config.yaml
balance_bias: false
rope_fraction: 1.0
parallel_block: false
optimizer: "adamw"
dataset: "wikipedia_en"
Below are experts of layer 5 (counted from 0) of a mixture-of-experts language model. Rows are named router (the router's row for the expert), gate (a neuron's input weights, with its number), up (a neuron's input weights, with its number) and show model dimensions 0-255. Each number is 500 + 50 x the weight over its row's rms, rounded and kept within 0 to 999. Numbers have three digits each.
After each expert's rows: "mostly gets" lists some tokens that are sent to it at least half of the time. This comes from a sample of Wikipedia text that the model never trained on.

# expert 21
router:418565524476575550422508499399413580564499561454429532511549538523458422442537541455498496508536463488477473497466434499460470438422459485512498570514597613541421525584521516581538513557547537466449437463536422478423484520573524538421484442484462489454487532436405511347532526562529538410479512521510475513409520527507512436422497486497542485433474454549540523468504442496612527394464529582529470443582590566520484450539404552583464471432553529533450512445417575547429527512542462525518547521397438453468505535505421520506501540448575519461464487551518576491479548516518473456449421486544450528533528440535547512589438562520404579491471570463587529518572495547489435501494440549449538452484406586595516511476462536484544512480471513480481500540504488504589470416467430
gate0:531417518541488581484537421535474549573562456488516534449538440496484569551478451616533471546467467443402532490433448545516481439511501406538464449509564392482559457422585534480507529403385463527569437503541457521562465514524512562430483570403592536517520534478447515460425485491487468405446451534516460496522580419634450488412459502479513485519508503575483568543594450515504539552507516568463582521436540477567385527550487476474452542478518443436491463459460467492532428496545475461484460465449467581471459431489543519390494562484452492494479568506457564521470540504523452467467443459558497423542433446453408588500645406542543619543476457461573479441529507446587513495487482506525521511599440511456485580430472478531505445430519530493576506435482490469524476486494481
up0:532514469447491458490493547456585511429519500506561484502543537508600556417482514494509535454489532492630476484524518484443566472496515469458587510472472476408497509402413432514480444511509503521418529486535569431492531539511447455507508472581493433545465391546534473568531574502522464553487569474547562558526527579469528362553485492486454443466481572455542446461454503519586507475446474463543454526479477533475636541473563457501554541544476427566510526580533549483588505475489555544478604497524532461493504424484498581542535379555586509502425461541436490437492447453519553522571637567404494503542526508523393464453443586500590445437536504488383509643440419482494524462467552451413511497450525459550526450548447498579461463494521475486404521523486488592451480575524490
mostly gets: " Nor", " Bel", " In", " Gu", " Bi"

# expert 1
router:393492430497522506431574457481518449621434339402467544513471513398456544573451468410459519471456500442573517538424539441422528529501438501500559467469512508580446526483544465484605535451491525530501485484409516572582522440469531496571574452533448471553529454525439507422459502462477492538508588470525493423497506472592588485582539520443549433465473585405442478522464505399505547575523448516587437449566567552502526520485503534560503511477574514465527474529527438460417511497486541511391542452470556479549569490522553500537466471449525563432497456501472525436502532427485521536592544473570541607476552518628560443503426530496470525486544483460470559577553503526581442495448570440588474496516472510496538433422549463389530564502524478450543520507507513482569457565529493
gate1:448560418469546343487521447520493558502501524499536540494527472425497611534479519498477449485489479545537610456492553496579548540483507474511509454493526538532485508479538448533485590415509458541541556522522574455567509528563424519494474570403532441529513524546540438463562463529419467463510540561503414473533479411486584539530402462447460501492455609556536499484512500454493479551437496543570408492523519479583391568378630436450573519422427447519563471415508520424451579495578518530533398468548555483525434492527554492484511489502450480385592520570509478434600500543507512437493495558481523544533531492503571509486523536454473473480473362468470554519448557439560478483465504484482457459496507643528504469511472542547451458453470517435457437369575469423523522495504509
up1:510443523420513483552474504404574534481446450524518516560521471527514632476568550508492461571484493461535474499449520574422533530436458528439497501550444436478561471417470530490485577538453573410528476425464461475516482378476495470558377485570505479560535431432595514492448474499451484465507456533536472513526554468479481454557503439499532519492559455590496525530470414462404468548550501585386464424511382462476473501498494513438534397495502433557528506500420464509570543509562521451455533480519525400598473403400530552592549493417504571432543421425469560500485552555439501535532551489540540432536572471471601535507560494481551427521531485533578381513530473506469448476448456473488508528518428437569454506555509462433476560436390477497500435483598470546477480490585496
mostly gets: "ib", " g", "der", "ford", " father", "g"

# expert 10
router:464488562539533505540457498463436426412469498517502494526515432522502550462524532471441472529520446519467435460511491488502461531431437469541538522489451602471509458582455452557501559475498540428501554547538580533476497443513529475407405487479464487556425478450428438542468443429512592515533412480482427563456440474457525591502457502442448601644556504512536493508569539471338512501410550417403536496414427508509488502591524585514463461532594551541499506447544508477400425514547447473489556479495553494489413479510459542619591576609519497416432567511493554472504484414558474582351545492505556423479475542416470446501456578561537444443479555520527488535500469466479427516468464516540503518472509500469560582464501449466494487523439520531454427473490461538436481472574542
gate0:573508455475606563401512490493490533504487479570535532495582525479516468463467504579400506449433518510588462470603448505437517610485569527541577454516473475487526457549448572470460428466478553556553538486447472496563558507413485665550481470480471521345447538603447553488426507507551498448511499491506553492509436551557488553503530526492624416485505490521435498468384396505413502405496496485534490535412517549487477443498529453424510510494504464526427563577472517401554519511468493506509506546487581541468552523500508500372451458588505550474531451550541446511459479508558508461430528460441469514493570604469507529475493470537480517483484412497416578470461476505455547475504493525469637581585537547517455437573511512527517536426505374562532559473505485501488555470535428
up0:549493407573553517543503498451496539517511537520503534512375482517499432500591506456514498518523541534451533495408574524585569483483591450483424479529380522530504543460559546523527529484472473484429379513541521500461493537418439447485464509465512383539544458500453489477469476536488547534564550554548575444532507536435452563426495544561452604523431471451494474517543646585510551449534506532477372462564533474508526488541477528538438514529512510529541442427498606513466576373512410484589519454547424564485490471554473441522445521447479508572501461530501564540580354540487531500505367504546455573495449509534432545550448504476452477574521479608540480507579569533540463591462465497517495532603576522436517434455585522521480465454625524516507491518505540495518508489524475
mostly gets: " (19", " when", " where", " before", " during", " until"

# expert 62
router:498433571387593530521453459549515473451508574461564395457399573533511472524547507433516474554491451419531492481519472476427451544477508520436514562624525490459453561530446412486509486550505547537456430556554582420424469459471487494439522528515490558449474476540523527488580443593557513413594482538410473569441529506494478505515486491564369470551501499537465466583578469462527445570492445500505456492528479476452527567492520560518578469463524441517442420391502498505506439558512503539444445458503558440492525491518426528538553549541564486514429482464513505562519481466484480461541552523535539503428500441425518529531469601449430595440412564528535462555502428554473492484532563423468565461520474415582462440410433449494581526552509597456523451462465587556390484498614494
gate0:538438503410542450534507533482456463575565444564446534562493448436535483484501537519465458511515501384490501525447505425533504506439521436594415481519438551540551534470460522500534470524581542469389576491443496506508520478459487550510450459516546445412461497479431522467446565449486396489455431458641536478440458479594557427453478404543440461449487473495485554567462545498499512487460540557445577530453462566528527497448521486520471535512625448536439470521440586502570529570427484399499573584386450477653546434545536523446498454553496560434502487528467471493432489505591482441424464548551541502494547488482512512418562395386527514532461455454611503535469556531504488514490493411440424590443512446428529538497422469573452494500539486503558500478436498505547483501429458
up0:518498479515497563490544487434443564440544478492548534478458462479527568580444450595446492423463608548490507594529496518552552517463471475507472458523509473457489501485522443562447512486505439521472540461528397521493473546433492480520451513571583451515513488541405541427482422529535569422502479472421457506580536558478523470531461608453472537413481560531464553497499456454424499545469546505500568469484521551418604524504408417528498569536431531501578431571555455482486488504482579468555437597527517459422510534544419602568639527467459484533604541438452462577504469468481540508531463457508469434607463524469510448562502491556504530602574561546515514429590480442492515487471549421519560501649483469482484498542484559509489432535446582627427543496477503501526566419415547
mostly gets: " three", " five", " no", " third", " four", " second"

# expert 47
router:439546539515510406576498548507473542484483408503570583571542380514445579460409494510395543550557475522523428421494499480522559472507451553465575514452555592447519484523502448539486486404532537410462557544519498515486484501547497468431486494502477475532551456520484488556509484501416561524496405519395523559472397478474484558474458514483553496384404557463509469492466556530472583480381512479495520435504479514507518526490537554531547489534553517513532576507495468465430532569542401552567539552571447498469435555483456561541633448549510479395403583511460418497450433575594561462537537425501468488555465640433509427507532447501528490503501440550455474584495536612482516516463572459494481547407517389437558545437523500566477512483443518465478514459426434522480491511512516
gate0:561482533478574562491493534508477549537606517533464508453568481436524567464370459517529436545527401439444488490459538528476542450535441558546482424431557543552552444508540409536479568573487556511507454430493448419464475507511488589515542486567520538494497447466584506533469602490479525531547489579481531541519378587406494435449501454536558451490518438503542460371528426391504508549464454499488510568464451434459523448494524489478563519478426557532537423517487491483466561536450474515508540506449449535476412400507501564496503564555568436562497488576556426473528508566600597432577489454509482541488502543462463471570508496318592574414508523491480490493429506544440519397529458400480509465522586515475471528469486548522568461482534412578534532562559489541536470516514510
up0:559418482503512620582531517496479553398480551458410399490410542515549489492430552506552577549537494483533547445514486440449502481583473448456523478458545430475567562559431498555526540495415459530485429471557549450415471451516431485465538593472432513572528437612487494499578479413542486591571577612484571475516524481495544477520465509499574503573423558568462520481545556485570493511576577535469408539511477391514482591469496646552462482536472463557467517496542577455511368541510402455516451488501504520482529498493430499526536453496462469557513506430474480492524521497448522575621480510497599486481526457514436609474519479518474535440480495507456567455452470514509552547588488474479527458450485460483455476462455444446568566623422449515484489503496577516463486445577485
mostly gets: " because", " said", " However", " where", " but", "—"

# expert 56
router:468543541416526439501526506488436407443458580528568520518454453548460563429547548492535532510453471586440432481483478478564439476529496550517476504432460566484575559506499592550505555519489495494475515564508529568483444477577495416531422446453428504546498481421515436574502449487490446537561533548506485591518459583542514482568541523498461500456544601440561507437497499442543490491474569447476471478480426520461493507510474541560541483487583417524509604474622488542451527490587447508528570524453567419570482609512456536638565528575466440504528583429486528479423494523478458463568519447553436494530430441465511518511459538620575524439467490512439559544554579523495408595430493475550451502418446406433462512573477433452535493473491552455467479437479468484448564441605405
gate0:565517392545554483481516504534443522591498504525430473551449425447597453506472494362416485535549459365429475483438532453502449574533519532461480450474542531489541476447468544512486545502528452525503546479448519524471568543425507526554497413473517421563488490617514498333536494519489519521445543467444486395532492515428622547492473478516527461570439503496530548538530503508585626423577491499505473497541489553471487458445453516453499480492490558541549498492511652498483505521484455436489570566483408463509511413490561565555459540488586631489565499452496438540589540500514482558419468526446505480468508543417423535492614449492514504573458440487503519477438538475595512466489505535563433488555495518441512443483487477563542566542436600497516626557547542471467480509542487
up0:576523406545526469423517456498470483551471522503491478539434429506568484481503533437429470480535472431452453508459508479513466572495459517433458494435466582474507465472414624540459584521499463546489544494534508499456564573418508419547427419432489391581530493517507485458542471488500517546395545486501455435551527532473609476503486489500482480520469540519568582514548499492490558462551550401478496513517454578393413565482498506457492414502582543547543559424541523522556510511544493449498632536484468466536490362489532488516456527595563597518563519453492532541590504476562459576431490585497467484422511526440456526482592459499517484493451381516470452462501506509565496451470478513588419440569456505372550427532433468528489520557473595502500644512603514455496444470545466
mostly gets: ".", ").", " continu", " However", " Charles", "0.0"

# expert 38
router:487460461562489542618502535537527519581563428458557484481496458486569509452455499477484563510494567506418386462533586481489519486499428465484425570528484528515511502499535458477562469406427450450557536494510507533452581473461497498480586574390571496543573465477626494572501514561456429470488410516493440535391456433519534506472395544527491433451404466449517536492551471426569581502417463515429525530523519508620534518523414468428562510533462497483478496504452461569538466496543525505437398487467558515445445496485537570491460451461512391474533473515491511598550557534584579588550527452427534523455421590514509488520535507486567506569416534547555428474414538554463538503585489525489439470520584555549531531443585451514509516471504469431560433476609543439553514421508529
gate0:540494461474453443457582436477513409467452532563516505430519493502445493580515415487437552451495549588487499455457543510477606511470509498416595472555460499462410528448566513495505534508499532583595435502507493462507584527530522548391521546540537532470474461460505450492402469544585536511466377458470497428471404572421528565452543504467507497552532416461508494493515451497496387567506543503547447510485501484385474446479427560592553560550464388479485532399513511497497520499525484435526509488503488531459527432428500471512508448507356521478441484493489516453531441487553558569539428537420514593436435479465452514479505590495542537478443470409513489584538532570555519414482397385445515436540549433528566591510561584507458544446555453559557531521524474541474542600492522
up0:452552540555540477448536542513519483433436448504491502541376475464522484485579506405498529546516449454552507589566466467556368470476556618621485537511505554600474557502477501458455470469486516477559489541456550512411459526526507523590483522521460446541493538546506523496473479502611432469513481528569626558486518379475476555550416464540444448571442528480474503436490511483514532458435456498408545434547439431501478528498510460477505428411575551528473382514457426607515520526492549481471402497539566517501457516464512515537551542455513501501478505485492581532471547363501552438479468479558515512541524673490520501535505466454441535410495458543449468513526573486500524564522521557568553470401504482461538438333479414545501505496443487508432394545458479541466472480520497
mostly gets: " been", " into", " used", " became", " being", "ated"

# expert 60
router:587411573520442496508582609476470521465555583537471586492452544518553555530513485577578472540448464520587579507528483397422464420484554413524537475494489496570540411523410412449482557528504496564507552413477447486540554494499461556449512441512493527440423475499477541387550545413492611455576498450522433442460423507474500443535569391524478434419579492536428462541421458426505502533546551494485486546503505459461458527607467505476478564511459584482503478608482469535570494504502552495495466468535517507571502446439477561479559515542512463492517527559392503508439516527465489463439440425514461508521546508495515524455559440544430486504545501422516446486590477592383516566455464436547549518493544439536542563482394508497452556527535560524459525491468417520529422371485469
gate0:530522467466532542573583514428419576469549575493459543510496541459477521476478496493453478516547502470482486496487529481441480422448484512341480539587598517468511533494454454520453513470400615519477565455463490515466523602533468619554390449501380511538517517433538471465494526505486418568492513491493436448481456491550523452533450443573507491488534480512495526541483487503502480528543531573496550560472454490477436487605524519479501538498511505533466525449479543586514459503525478535475503507481566454517525454532553369509563526499574534533464459570515496470450596531653494346488536479492516572627519543486524515462453375464554469596538550475537531593498475499477533471530423596454477644441514400445537553540421502549508549522438445548555545502548436487409408535494458
up0:521536515504490524463486593525440569554491489519492562442499548494530563550538527484563405524500505499465499492496437521520450477467552493508528492508499506474397521507467388465551500531474480382540495512385475585507419562464401545570491534498470474498479485416519555460524496595434475463595586414444543452437429556443489491569482538526531463503524479469492497511420467427458521602465477442568465502570420489515412478457531533520514447545389472536462534501547392525552462493509564563491507449491613500463562458490407515447531447545508558533595565484473361464546450499434566426492489547515516504593554508521482493507532581465434445566510366576427489544499542607465528435447530412542465578571486526514453493420441481548484487556430474546412445445515541514530480457575596
mostly gets: " ==", "Personal", " early", " politician", "J", "---|---|---|---|"

# expert 36
router:490468375578513584505539613521571516534455475597504486464554511493539493516513453544388468421596420487506525441508530416507606539506581526471530461440516467399456550539495506445436555470433505492442446490429432483425486493477427419556564565476543487479487449546439452502443564458335532462564566520486440470514546471462483463554494440510465517470520516420456460504409464567557547543436514556421495490511438514612586542480566481538548478484435457537553559478454499462516488526544494506456590541551548524486605510543454587443482478479495441511475494441474412525546520500497505481544519471538595461452499566496512475403505455480513391563449404458475440454568527546411531452553566455476524527509535503495514474513498567524422464544446574499540549486646472567452501478430517
gate0:456531513595484478410506397474511502446491480585559584484504527558541467516566547419486495452590476504476416538443372502447520580537530613589432430544504495522489510486526483443451480502567480514519442509502459481506514534603454531584524543527467582453539532541531447449446523422509447513514505393452510572475426500485433493482501512485501362533447490481471536554470518441522559561513617550500449443572482397484589439545497405503480461482525527509543558598445539497485482473480517564445493555477461499497484485490476415494496504482468578535356444522512513518405555367456446481510382498473539441548577465469431450531485454570481558593514496534587504515581473588473471490454514610460480492491564508383548545519491540459595457434524498505491471422442475493506461523551495
up0:496509519536485509415512546547550548340506460450544466471451490541560468495544485547527571465405563512525476465494493543519540473507556492548475546553427512508472519474494587439435443512489455513595435527567480530504427512437532416419506493490594525480468538436446493522446575466490514490519533459459494527520508416473494474568462490436533523435552608472551410572474411403401527560520444385465436512466482543604485445518498621514497443502517402368520451515536556464515494466461489461511552540620642531462528487514554467562512615507526508415418492440481462468493486566513462440504449449553523517520488511418465524550436522520490437473492488567482481560515524513473456463479517547540536477563490529440581598579528497532437537458546498527531401525611515437462620532564562
mostly gets: " team", " later", "ction", " area", " system", " University"

# expert 32
router:485486504484566462460528438443497482515509485535512483512540442512495513425430457472437467537486471437471522517580581500500419499571490462533637431545404466548462510484479610437449471455448558458458503547505475555502517563467527456573448508555469444472442538494491506566558550454494504500373487514513478498521536509431455620532573491464600434452522589515472601468470542486514434568550445437434463538497475497459501453432553502507549454574475562394577482469569558372645397532442457542497564503463540463444459537499514403454430533514551549498526496535534426518559498540547600449471508510473533520570517470477534443507408529563502463587569503568588557560476498469442508563378480485508486468580535516540452472548446443538467481573456414555439542507481515500581430529445431
gate0:593454526459428511521495428514488562494543518497494507462578442484509541571489492573568508515496542489432459572540543483478479451445524405630453501576431467473491573485548558404652508548605485548553465515492468536434504517499506513587475476567545555481538470558466512406363460475588477419581415471459523497429504485499552541392562528490509492517551461444542583578538477471364444552490459400460524495413620481497540496563453509480458579517422487498361545454485514559539516535504488419593556510555476438475500495499499523497503453495458528552513500503384462483492548480513568472491463562464506506453552535452493484484613526571509482498477574496538501531457402449464508513493522523510398580466559530455571455600521591516513529519511467506495506466510443486526600563519547
up0:604392502491425492462530558572433438501491437518537466538461436471525573506456519468558494505546577483482522577435474440544443515550589550517481377537463454516492553500575563425541602546504509479535546517518534544380449426468552458554445477521554472475511460467511543441378556517525423530583390500540535507533484538511499602442529461407573425446549512506674530591372548478462507519449472498560420438392510478412495517516514499487504468520439524492457495493564453488532513563484570444568472519513513467506611478501539553552506404446588527565537528479491395517516536511498525542489482489545426477452572554466501486501549492573535426483506555470491475461560517478570523517546556463447463502465571511529489487504472530442509452513438539563475436431554533534426576521492618
mostly gets: "See", "row", " member", "Note", "position", "elected"

# expert 44
router:554500565438520504546541517468392521460508502603436465549508444511511510494442468540404449430541426543561459419416493468487482443517561526371475492468533448497586516522451431548542538469502560514497548436451519417471431467507452599449536481465416533479525461515423551370565474493439523493518522469533583487427523554483514538480577458548553515524514505491511512495379518562531561593486538500522526413541469475515443507556477515491504475440566507466476547493428565515490554555424461590529417512481401468523455553476478523539560493629527483405446552451495409565475423558513516462532538471525572432490477570432434567486554547446532590512467585573445540416523487531432482541531440469454593565546472441421504527487432631501514495535433572494488485500451460518401510426521520
gate0:518438485450530499531432594457465515465489446518443549479590462502462538599470487512526399468567577554477556458415579500466529581483495479522486483480461520495490495534437500480466549450585533459503597552546493500462580518500567580512539514546532499445521541474422524430563366485546462497465466504557507534548467524404565510487579506471524560532489559446505526566499571531464480548489461469579550435566553440405559511410565414461542520461528467553462473491508503513580450429481476561498505577572472370490440545493479386566337493513530541507552524542489502489592541558536568474499482420396402564396508439477499445528429590480506552515565497458447481445507444506475571501521510551534498440494433496544518587474601438508445560529469462522459578573544419528516509523417498
up0:504443506459522471452516475477461499581560487444450483463519489491553504504465534510496458494546649585642408577613451529531471541492503469530462355499625464571447429468520518436582447512468519571466464482477537471448512458518522487536453560482556496459410503536496491489503444525431574595516536586507485442598488581574491522473514420458501481524515535442503493568439496478437444468470529366454481469494463563524546460547491547498458508469476395477552465495389445524499438459599442561446474529512531575478539543554365475481472554511542431606509504517428595480411415531473470549457465488557506477489560465505472556520524528472500454538484439521541560504469554543526525476480439506535460488603448571456484515452509551458589415567598503514472487497529388445490457431518552
mostly gets: " ==", " 2020", " 2022", " 2018", " 2019", " 2021"

# expert 39
router:531605540519519528419479525495529490524465530525511548485480518507510452654536507451567430445502515519481511512467585582557525489575468537567487467472475551578420559541566482466607614453519446507488396543406551600509492539556484492450565530494486534469545510442467458388450535420508443529505547446562454460423440483499466496430445480415513516492522405490490502512517570415569482493491523516522498477492485489456452446629513499512471548499502552582433522510554505487420441522577512545462599542507490456507507450485574428495474509500416524565519457370438461484508569445535458556507483563454424453497450597592538542598464419501451465455485439522471460517542590454414582428587536517440503593485527571547501438517572519498572578464488585423537513453516555532521457446497489
gate1:414446550442438404561502502418564622451496495412578579483479489444454485525460559570397417556551498481513535582369520429485553473441513566506538574481482532496452530516528546466493594349558490592513523400558484534472502481511526471533494546489433467491439472544430431507380397452459549511570536517495490429479510385558530519447452542356555532522424460546494550463534525431480553508376504512437495435483492512509541500535556555476514494479482522497601444421459511490475510462516520468451572479518528496505495505524507551489482539417432491528486445437535512499550511429518513543496534487529437494546531574513529566525477503484526462573634477483512484532380493422472567555474587424495520516515430523451449536482491570520492510400561496473440499485548472376523532510523475
up1:415552443431494455501579565480446602504420462606497537556486538526570570443459398550583483526508496462447417509462536518541453476584485478350555569556609592484472522504499445526564446546504462465473544513521417583605532492551461591510534492544403552465454521489449572459548489484497543484503500501438455455546446492534573430602505449448508493511568518509528535451484537442502429395530517562491413428481494575530512458520496534491532518595471515587527560565357504516494447444399544482513548481551576529594496448488492490446511461419530639456445489528467563487552537537448479510542581451487576558479437441550512498468418611523455567520487488480450497610529474475462616515455492501481505537508482502477524484534531486518542564542476483529495507542534477469502559434488518
mostly gets: "bert", " Martin", "burg", "ov", "ton", " turn"

# expert 16
router:576489450514508425496449525530600451482488456509457472478526464495607529539555487421546468469458533488546520409475553537463441446583535461562560427498576615450408497464466499454540524472467531513438526532422494631587440433480520511530516453557570543520402527484433536525457491414480409495505618590440504571411476429464510458506534532521462518521454485465523582484513453481473504561608487531546454456478512539550457607550537493438491491455538492426509490551515468514561441585511514558473463425462473444443453421507437432456484574477557557511485434428449543488523519448522518563509549492566553453485576479577555501482477514420432544526556418426614559507484484457474473467460555476570458462555428578510537456464457521589420595505479510486429485570500573450471593415499462
gate0:635556479469556468436515574472498467389545362393501511405447440467580485533551549405536545513427570507518492420531513528529495453512508503469590486502497500492436471518412460421567471415612446517568514491584504552502541447480553530463446499473521536547532568444518529455430508480512489523552479533490439456485484416493514504449473512559529503534518514578454536460520405450544456555526509559491477421440536445522493459546519377650461414388513521571486401490545423574536470448487533553499479442486477478543542481493529537477531561523542396510470500491496492481563609427518529433423523559526507527504574532500483591515456469414404438518516540447518399502513413476537505433496511492534505545439520407509438498582529529552467508436495502485413503542556392489562538486477474
up0:476653620547566460547491469549447566467485491492481481548528538539462536473518488531459494518488561561492452527572492483415517502504672499530553526520428479375490584490553493537433462485459552593487495455498479412468469463426407507584507508482488425541482473555536455580448498496522549545505477473431487466436484499380473517592501557533538459499504476548554475436432518547450444449485468445499519431456511484628587437491520476473380580609526478558489586493463491451371488556533436427506537508581538490524553513518522601573521534511465530524497495483447456548424525483416497552496516434525411473477410467423620465509553502488523455448443565483449539508489551472451474451457531509540414495569460533518467514503542561533548454529490565463493508528485567541418550386507532
mostly gets: " model", " pass", "ball", " coach", " assist", " Fa"

# expert 50
router:569525534442527557448505540515576443569487563559546477516478427516419420529542493436551588464465582515458529516563532441462471469528508555533492491522484551420592534505515521562507481531465506451466529528435620533414492455494508486549523512535492525516441486502456561481488499534583542501523583543522443555509473518432541551531527464557450449599521500543501500573481498572485443507550518471579440519571547592479466434521500491480505566510652480427419494536483583491384503536587494540535553582498575602482472472527454450490520490486554542539577489454485567549468413505555405440453529539459548404510456474464494468581486461500451554471432599497546608516653410479488463478465454561440591509519399502472441574444587512485596501491434589414511472484460549490475499570553489
gate0:469471477503490542436438572503444530579475480518548483562403430533542480519555490486600437496592445425519502562590522477498505429518497485534492525515393533521519519540464579460532493526534559425535417433498506488493534460459571557495521430493517531517590482460536416494481618489494494568417437441438456466502486491478505510416488503457491539465533409451522482566588492458407446502522495561504605562573629460528484491555481531543393553559530504511451476483415603441503500522522486446435415512467483487499488497436589433499542563487501575438496620547462469519467478540472521572441423608441426509542484504500503446536633380473440398564490427445515483522507503556494576447509483493543459568516583563477509524556446541544478565455561517487471449476494597430570535567507549
up0:519541549507539535508461511448498506492559497513369479415595492513359524503500504536455497597551444531525481414479533473447508497495508399513608552594470561410564426542466546480537509486463512521472520457450495399578555429453428486416480516474331533406520543560446560562480538534496467498308535536365493465506486585504465445590422472626508482454484470482433487564506450462484531481536415514476510546519582474526414437529553462461468532540510537540513503491502461413509498548540459516520516479526523507490550503545495494582576505402469489484558541526523497601519499489539564501538516439496454463492530485543454464543529454561535526555421543449546485548491506579558483501481571469538424443512493523556487491503496460487576512553466450474534502494431594371485512423579493
mostly gets: " So", " Bo", " Pa", " Co", " po", " Con"

# expert 26
router:544437410489480542508500545656544494564517481481550485474506521535489476532416556540467417473542553546551527444393515395464624452573454479488484494508403501563541545544505540489550568407463444552545484447515522419418519480404541556440530501458574530505523447480456501493570459501376509405542561502529486572546473481577513434402512445459456541499498441475446551523453539384511602543522416534532455476497528508511558512499498468574476450580410532603453450409423549476518406598538517485447439429440584539436500494485523528526422488446488525447535417563448524463551480474510537575555494449543471454453537479562507535436512447432439509530508447468496543528560578512504560491576535454524462519473457562497545487507595492523546497555464517411519536404533521485497574484461565
gate1:553559483395386520494548397475418441524459477438451565436511508484509515564488481568456514423450482483452460400535504473547552462510498449511462623494546484489546437569516539408518494415513470489538533449421485481513505501476564523503512496504518472437477504477434592488527473473427473521428515542527513479566535497488448651459428519515558492505545570547566580520445554460596573542463491509575553437473625504542524510532504509511416526508587516507488519507532506473499408534482484484527455517518451585484476471415484472412500511531473536475484579428529472519587632510479540440508503447511460490519456489463530432510555503597406421435520427490333589438454539470596446432402516551515551531523430412567492510562527527552490506573455495569529615442496493476517528473559522
up1:493497515607510501584486499460479477515478532554505515543418480528611577503460657580577442539576470520593515572447461485544449512442523530478441507407504530570505501447516451556540439579546437433578457533538497500527519548480475447532429632485516481574543513534434471442624486506612492519509523508554576505487527566542475540603562542457444538465460495458465480622463538499483361492518462564459475461525451464474562452422503452490540404432500456499493476549570429501495575491511517544460469481509535492495462498454563473499415446407486497476532453616478533512526429582474448453479553496560493488476543483487457436517489585504553493495512519475397524578480423457562448571595537472511535492411502493463390535469483524431518445460530597507468469454597472488544585513473527
mostly gets: "ified", " first", " last", "ized", "n", " player"

# expert 54
router:472453547426563493500484422473483552509479497603543530533485378522506428436601485466449477462476557518537511531543404463466460531563568490462443487496428597518500547496434510570515462570507502511549486463573516561494376510529512466525446480526432555486413488492548496441505513510594581498494492492485392592393522569406459559580467466544467549507508437528508476463527597522531481486430464489554413569516560548509473435523527635568556506456583541437567531473491421456456482494502522537488555544441607421509497506473470441494570529469494490524468552473542497473444438471533395479502420528470422392502437491486578472563542568579487537583536543515531499504543512411420524572385446590474467483447497564570514496471496406482506529477495525482485470515479527518460572437551368
gate0:515643474534470502535452518582542472465528510504440414541510534489595489468550484480522504579535490521490477476474434492509593328530531587525485452455572535474529552517510578534499482485562511568521559447459483568507424461437480573564420555444445461517505509507543526408490449464477514455625564466544486429483516540472559479513437458582506511474504461467458476456505455533497495390420466564574542427480507567434556505516486530543471466533494500548484651500555521573556464615414476501470519448563519386491412526469448531502567540496479534598477577549450385452534521579537445573494544532392528468462530468517548481546478536422435520523495504539431531548514531550517537499576468501400429475520572496396499440500523508388544392563481474472476536476524559487502563503483519
up0:461514546425584527541546453420548571507489509488469519552559438522373602574482510513450500576610423552533466413451551499457500503491460482606497494463513503559491498509485418629507616500466573449492409448487518515484524444500539467455463466553492578542575579531470497428476486539491585476357506573529485461503459511527494526452482523572558505572476511565531518509460541496489505484537476588503526410488476539462503550467464488497520331525467428420484573609423581501466461511456457499511538594520453484493512424386464425529478487523533533448543492487485523566466569513512511440500552503539559510551499590493524569475442479476548540524509441540547461499555524471502381424429433506483497423432441472457578530549517517566479472578457473508536544464486462629566463534425566
mostly gets: " Mc", " Nor", " Z", " J", " Sch", "Q"

# expert 30
router:498573495464468524572434399515489549528565441472495546440592521425522591529403465515407531537552444520499388452542537553527473473424410477483453501529522447513487493534471541495514493407491603396549568432477545396580603491475517577550617547509418374443497477557466466540495430565515441525481498507480482527479417535571502450523449541574495537490456472510479488546560556431429540458517493524472565522517628485524594539452531452510535597433445479499501517477385580508524534519477546530420399465447495526543460570498526523527425437505446419452572460481508585547480553567453506532525565505528564496470476572507463454519569439451536511470485457462429512430484502521592566483540501457507407475540442571564437448517501540583508457485478445489493596532537484492544509546457468
gate1:544431491454527534410511479617480528402621538465540514369545514463506527578490537477546563455471606445462485568459416488451517426460515370509455480482554519478371537596485532603507566510448502496497519449536520499505460546548503424495502478511435385513451474417459526405480430529493452532553476505501507522552561437466446475537483523507363451510545477447539517470523543502440570458483545555586477488517510544500386527556531483404591571564529523545510482401407559520441437454446519499519545578500458387518543483460581529453452521573444474556509486492530510466503480472514430463394516460432428502560539457537454519455522478519533456528518413410498521548476453439503558514499514430510543521471408501528563462490515489507506595502499465599423508551499556566536426517536528
up1:455532459500437449416467472528515560402489445477439512472488628547445446599482526503469420442488543531566476541476566466515528458526489549480567470471446552536345550522496513424528515468477496541531491448508529396499480461429507446478511544510528485546518469544501448516540444461449480510546552509497449507509523490456445522518492548478502655471559482544444423490528455359506519520539487523531459466448449535456513479599563560461504403505383522494490487449473530530510386514591612525433409517502526525341579487484468537514475525513465420411537539546420516491569509407540512524523457426475645538543550503517583455470515479379481445462482431587518418553490470467511449499470585478548495484545488534519455512518474535521409489553465453482547454560572421506444471567457564
mostly gets: "fu", " due", "ted", "fer", "posed", "ved"